From a checkpoint of a small mixture-of-experts model trained on Wikipedia.
Size: width 128, vocabulary 8129, 23.4M parameters.
Training: a variant of Adam for the experts, 444M tokens.
Below are experts of layer 7 (counted from 0) of a mixture-of-experts language model. Rows are named router (the router's row for the expert), up (a neuron's input weights, with its number) and show model dimensions 0-127. Each number is 128 + 24 x the weight over its row's rms, rounded and kept within 0 to 255. Numbers have three digits each.
After each expert's rows: "mostly gets" lists some tokens that are sent to it at least half of the time. This comes from a sample of Wikipedia text that the model never trained on.

# expert 6
router:134125177144111130122101131115122108150123110115106155131185155191125118159108140147128127117127137120121167119074126136140141155148146142145160147118170121121137112148130084134108126107138094104103117110149111108147155120102119133143113152113148172133120076147110145131138185115142105090170129134122112118149121125118129156121160136071099147169108154157090139096154094136100054104125
up1:182101154131135110148122122102160130110150107155120155111173132120116121073113119176124109158141133125127135116124122107144109111142160174169150117122187128114125127112128128110122128151119122103110143097211136085166097134112117161145170104124169152149085153134131107097144143108162068119149134148112135156124119126136130149131136163128142131101151139144121110114109120090137111092079
mostly gets: ", M", " of M", " V", " M", ", V", " of P"

# expert 30
router:155119138135095129091146164087075156129133115115130172140136147125117089078111122136110127127131170136075151136102118126149122137126150183142147113109184137106119117141145133089122151084132186150090112145139114131152139147106097142146157109131126165134142089115163138145099118126109112114140102145133118173093079080150130096131110138157128133129132145185144140086142132110153129128112
up0:108107152109079136102145143107151171129147123103136162135126159164142129102119116103142146146170139138100097152122117116101142160108110114110147123155202143140072128163167085141100188107142131142093136141132111097106135144124104154127156161171108144159136100150112100129124116129152124137138101159144154139099103114136137105150146149100119098133126123115066145100151134106099088108124
mostly gets: " scor", "hib", "forman", "oti", "mun", " center"

# expert 24
router:135100123159118128122144155134155133099141105120140149088170142170129108131128147142109094127173196129141156130050111105138142158131152114145174119127118125152101109122140120114134127105128154168138132112129120082131130123122143132080140121117128138109125136125093100115140187099130146115171079144125122123140122151141136116129155179099115158178111117146134078148124110143089100084098
up0:136118152099130138091169125124135160158102150143153126143138113166117128116079145137085185180159152178136107107154124181110123154142146133082098094119137104094157128109116128113137099101125104155108174108133122096131104145130114086170137124119120172096096127115110141151104093099121115150098110127177119133158171131133130132108153117152148126126154131146171109139133091118149133126141
mostly gets: "ID", "urther", "NS", "PS", "NF", "MS"

# expert 8
router:150109156178103149130110144122104103147109082142124159120169163176130083166134126157100123158122127117127138133054095095146169143158120115136126133113171111145092119124142091108131147080113152118085125119112105103126136113094122135094129160123132146096157125111106127155099149162138085123136134152126116137093098120135133133166139158119133178161119133165115132143149093124087117112144
up1:137113141097129140125170097172116081147112098112129116106118110122113123141085143122141129108126121122149169104100131157121157179148140120109131125142116137049123093142108178116141094130160116177157174154129114118137159086149099133139146131127152126140124137156148141095148156109126147078119129105139143131126135138142198173136102143155105117140095127131128160090140110166123097103133
mostly gets: " O", " U", "^{", " I", " E", " | A"

# expert 16
router:129123154119123137110185165090099084116140089099116124132153140135134127120155139146108086147145146142071119148076104128131162162147132146172146149142129098106126094115148121079120144109141138165106133097147118098126145142122110158079152135109125136092150128143123137138149188144118133070135154140156150140139110141165139114133135145115088146193126083137137134124141111160125100117103
up0:135107122162118119104092123107154125101133140134173110104104119131094112125132146136167103129150136125143127135111196138138120146081109137164167153163116108152142174121122109141162116174090139129143153168130134131151092056094068106149152092099138120120116110152096089140129129064154156126110073149141133130122122146142127130137126154153145129110122143106142145139114125096137103135106
mostly gets: " Championship", " Cup", " League", " championship", " tournament", "weight"

# expert 0
router:156123158111085108130123147148157136128135099115083132135184143140141095140111128127130094131168165118097135134106088134123123112170134114120156138132112110117136120161151125123103113128155134174130111108174108118164105156146126144115150139095147117096110135149115120103170144134132134086192121151088085160180108115124132132117130156102117086173103126167127131088113102169097092145119
up0:103088197156117119120114134133147129121117100080142130152080130133124106079103161145112125046135145126102158119123127107135122096137152124158121165181139160137119128119129125148106121156120129153134080147142141113192104129095105123160147107144107140110114103119107109122109130189148149128136147090110116096154117109122134147122161140128114107124125106139138157110134071147143132146087
mostly gets: " St.", " President", " General", " Paul", " son", " George"

# expert 7
router:129138147143094141132145110106113123123141092117109174105150144127110123105120118165087096131170216130104137141057122121123103122146141124146175145123149125113137130168157121105096180087184154120105143143116122165128155113127120137125120115150119155103141111152125141148114112136126111136135101141160138157142114110126135115109132136075108115155094146137123133101173123159128095071101
up0:166127120178150099105148105105074142124135153136077128091119148154091124147058122146098196112144118092133131145091120116120118161130132149120163130125159111156153102170126138136127107150155162150125096118125096134132124145100152107096117087140154152127191128103130174128130109120134124129133139122136134127139117108111141097107131127112117141126094133133115096150089110149111162184101
mostly gets: "die", "my", "kh", "mes", "ón", "ias"

# expert 19
router:118122127097116105088139173137136098122170106080151163124162115128141106122156135164113102094173142118143132134081103119133191129173133144152150119130138131088112124161118092068143161121145142128125147097146122108133136154075117157107134113135123125119155140135089093133154187124143120111166124130154146138140101112130144128108178147116096145139156104181125089121147135131118109121105
up1:104113144135142141121109131125128111156139143105134167151114127142148157099126081139139124128179148113129114107118164171126121144128145134151112119155107116127117117120150117136123148088108171146111119165141130160097153099111122117125137094088110160157128096075096109128109170174140162097138118119140154148112101060124164122059135116100116112173135126131104117133155124114052123127105
mostly gets: " album", "\" | ", " Album", " ISBN ", " Best", "track"

# expert 22
router:107145120144114092122140135129125085083182118092084122073133139143130160128109160123138102097142201139139159099106110129132124139146175125172126119119123128094132109151107117093166108117151150155142143122168125143174105136111117128127100110116133165130121123100118137125158165112139171092151102120163100138145148105160160152100126133100116156153080101149122124095112140145117141093118
up1:154123087148125141142146146132100097135112100153156117091159127101173133121128106105100162130118126104125131150137153086135129125116181122124119128084130133097103138112159154141118124145080126114131125105138106085150103176108126128097116115169148115148138135131087118124118100152132134135139114136146159129147131090152129104096114165119103139170166119169181110160102051134110135170085
mostly gets: "anc", "arg", "ind", "app", "raw", "umb"

# expert 29
router:173070127146114104151164129109094101124125102125134192097131158141132097114164126127109127162113117098125129119099128091130169133146157162138128113099179120155123122134146093070139176087135147124105158098089153145150107124132128143093141130147130163095116162113095126163125116141158101146152126167137131144098120138153125118156148161123110139146091129170136106147167122109104133112150
up1:118147127115121101063176137158113123147146142157108150159123105105109103095147145115148096116150120126124113119107174144103114107120127114103128151119105119139116094128109131103118127173172163164131110107134129124129102116145106136104175114122105151177121111108103157113179166113122180137138091142119153106129115145167130093091118129096073111151149150129175168125148152155109106165123
mostly gets: ", a", " of a", " or", " a", " an", " in a"

# expert 9
router:120096166139115134116151170119114106114143091104115162104163150133134125150128138152114099142162150118084161144070091136137115116135150171124164109134128133098103131159128125063113150115138162156096121123156118112133130145093097157124179146135109142119142152088127128105112136125127149094160115159135112155154133118150176131132168172126113114175102135179116118096136081145121100112115
up0:122166129135132168137136149115196143103148125135127125083108136137094142123104133136153129105105098164152131120090122139135132137107112157114122125146150152100098139117093141114085149158142156191143118106134123134143133097110134177110144164084136142137126126129099131120095116103164117087179162126136089131106111105140140115154164148149122119127089121160148124108153093157128132159049
mostly gets: "(", " above", " perform", "/s", " call", " wear"

# expert 5
router:125076157141139106070142169117130128093136117082131153135143129172158107112143131164111120140136187154080134150126099134148106150132148113125140135148127123138085072137125109101119127121168169158091127124151145084149127110084107161124192163147141133127103116121118122157133121141120139097136118151112137173141077077124141142111157140124135123138104106141134129108120109145104121123082
up1:095115158172158149167099113161144152115150126109115131130130108104103109115086139107105118129117170120123131095127126140130133108138108122152093131102133135163102112105152111142141117140133137137152147159137098094159138097131133137108149128146134114087187099171139125136118121122100136159135116190143138118161105172114095084148173150104119099113059135140115139121108115108173165090088
mostly gets: "ities", " development", "ments", "ences", "ists", " control"

# expert 4
router:107130136132125128100154169130117108138157099083155146104156144158118148162125121117131144107141146122120145082052105130153139123133148149158155102124142112111161117129140072085129133139142083121088124120152146139140136119113107139148139110157151136109103111100123115112128168139122119129133135128157097127146160155139177169137191128133091141142074118138124151062152095153132102098110
up1:155123155161095124096144130083087143114142129140088172114171160151138114115122138124149119119120109146123104125118120139136174098114124135129163123102135118164100089100104090137120080157140133122106141080140139096155108131074123170136110162123161112106105157136119146113120106126122141154155122146118084162073135150089110132168176164110136130147112150155102145091144150162141149111124
mostly gets: " sh", " w", " h", " sl", " cl", " Th"

# expert 10
router:146142136100094132143121128131095128107110100120098197100166168104115119153108140171103129126135173122113152120072139102152164119178158149151146095114136095093129112147121079115111146091152170150101130117120082104136120119134118155123142142132148144094097107130141157130131126101146132103180131145091096165125113155117124108134116163093132143157095157175153131111130142132119109109117
up0:151130159137129153137131137070123167127183093101159081156121148136102128104138109126118130155109114111149108131130120140121101131140091079135145143118161108169168157177115100123121152107127097151151102153152176146126100118103132152092126149143169127132099119148104122139130158128128144138142151159096163115105123107126126119100150104093124081152152139137112158101111094118106096065100
mostly gets: " Bar", " Kar", " Gar", " Nor", " Car", " Tor"

# expert 18
router:173126148130101139114129157092096087140144109132123150133144161161129086134098150121108125121150191136083156127058094138122125116154123120161161099122130130119176112105130101121115167103158151157126125138135143119130137103084116160075118128124147149139134134148142097124131198152139132101136133163129103136111122115129106090109147151120108145144079152130147097105129128131088150124080
up0:067139097179138099098130154170150138114169127108125114099165112136120152121140109105128107130110100155130139155110147132151081112121097140129171148138115177150131110141145101146113129124113140088140125125132110129111155112138163133083144135109116167118133129086147135156132155143105119089161092113083121124164128110168122106111198121124147122157118144139082164163121116095112101128092
mostly gets: "ō", "ung", " Jun", " Kong", "iang", " Zh"

# expert 26
router:132148132144088126135133157124096115107119099080126154097140127200168122136111151149121127102151180118126122130097118106122110150123150120118128129107166077121112109134125147104171153141134136171081169127120103129170108126101104127097143129139178154111123155123140143166100103148105136126169124159129118167114123113125170138116133160126087120157106100194111126141120106132093149097108
up1:089125133153111137123143124142116147169159092122102157122166144121125133100168142124147095135143122117162124127134106143129151166158142148119116099142207100165116107108134105133105159094142131124098098114165134128134136120129127139106110168141150128118106110162099064143150122149098122113138084107122098150122098141105131137179105150140129137152129108133113119095131163101187117092064
mostly gets: "it", "et", "ut", "lect", "ult", "omet"

# expert 21
router:151122142138112160098170159085110085085118100110097139118195110127135129120157123143147116141135150119120156108089083097150160148156128139153145139108128088112148146159133111071120163116148122149129131132178147105157111144126083166116173153125132138120144127141131139118145157127154139092148120171111148181138109136126141104146135177121084100113110133135135149138134088105119108096113
up0:182159126121137120125154139128116164112143057140141113135154116114122115132104155117107118125150151106133125145123156177125099103112103118078144117171120150158157135158105154137124093119179150138091122084155121117154132106139103129118139063144109116105101154106145125141134145104102118160125125120154117158151125092135123140072103094079131127125166159139121131153179163140115139117094
mostly gets: " politician", " career==", " footballer", "), American", "iography==", " assistant"

# expert 11
router:152097136136116124086154149142109108096102128116145156143169151139170139152154111148112135116139182141091141154137093126141126155156117142163147119152123115099091112165122095053111154132143151155118132115139131099159132077104112150136161122135152138118094102117083142117147132161097107107123128135104089143172072119142117127145156150120117106133110135114169145097115091167102117134098
up0:126133131093162128139159144097116123104136096114087164141140109156132111111113117145061117106124135119125156121129156122092144097143164127100103151127115139133148131111143092104088156139100117153124112157176136138164109141107149119106131155095120106119137109105112174100155151154170173172114122115159086114171091137124180101156122114146139125120140147131082136160178139158108102133135
mostly gets: " years", " there", " year", " day", " days", " fire"

# expert 13
router:125101175107120144101167148122104132118102105121114133147175124146126131101112123147110078093164193100141142135101109105159155126149131180119155169110142088120108086145121125100126146110135140149113113162113115154147099136120090182111141144149145157147110135105114160121127157123175124135165114163134160134143124095121111100147151140100128131168092108113122078110106089143112099116124
up0:112120146138108096122129161140130158144128138090120120160179125141172115116109134120124100122110130127109147107096139115134103153098104129115126128104107128092124132113170099111096108093175106113109111132125163130108166140121118118102138193116166171170143128119115129151118116170133113150141087122136100133105151081151080155102138178158121094153143138144143111126070106100117151185132
mostly gets: "idae", "Scientific classification", "- Genus", "- Kingdom: Animalia", "Species of", "ropoda"

# expert 1
router:122104133118081130095174177114107109089130088075101166119159166150115130147133130149132091144126152131100128131072085113131116110146186140137150123127182115116128127149141111054139157128153146156119134142128102136160110121085143167133118124113139160115129138127128129137106189109125116115144123148137104164147132095137130117116136121133116162168134153155110124105138116149091104092141
up1:115131109154124121136147142136115116143127109154142145129151131181187137134146093105110102106144100142144140138113090108129117118080109134138091104088140137081160097149108111151161128141135147158122105136124116119122174132132146048119112138202145124102134170127076119127123158074129112111154121149107111133168120101123142101145139124106099142139123157157117149133144134118173145175132
mostly gets: "% |", "|---|---|---|---|", " |  |", " |  |  |", "|---|---|---|---", "|---|---|---|---|---|---|"

# expert 12
router:149063162138075145114133135137100129071117120090116175121152150125150114134178113159132102130177148143118177130137138129165124096136158142115156119124157122116126114104156110123129138121148129128108147126111098099159116128099122148130128119136128155093097095137120107120134139173141111139148114168102105108132121086164152115112143174099098134161066135164122133078151131153118095112142
up1:119102177171111145092163104128128134096161127129169151129119139121104143164127100114119134119188163130133140124109125149126107151120084195084139136137148105113171138142179139097090114152127109127133082149115123138140125125119110152137208126133113117116113125127154134121118184084120130135152151161117130115147076113134131128128113109088134121142124091131077143131126148125150111124100
mostly gets: ", which", " would", " being", ", but", " which", " they"

# expert 20
router:152098122123141123097160145169129053151144126081130155100177153117149109128129175159124118113140167119099161105104144116129118123122171109134131127069148124100139091126129098067117113129130106114135134084114126138194130136157127133129157134137150187131099123124091094161133120113132112111130129146137134135147145129151140157116125136093106140137084133159152125116127135155104076121152
up1:171147124138096154108167122129162126126121101157118114155140120145121128123105162127102150112119126123126107128129095079159153135138121101110136132128192093143074111106137126153127122146144127138145099107122105113079101098123134141125163175142129137153162134118185144097115126062137176137144125141110143167097132129121132133137122142123117142117131118144146151133073096156124132040099
mostly gets: " dis", " dec", " rec", " cont", " ass", " app"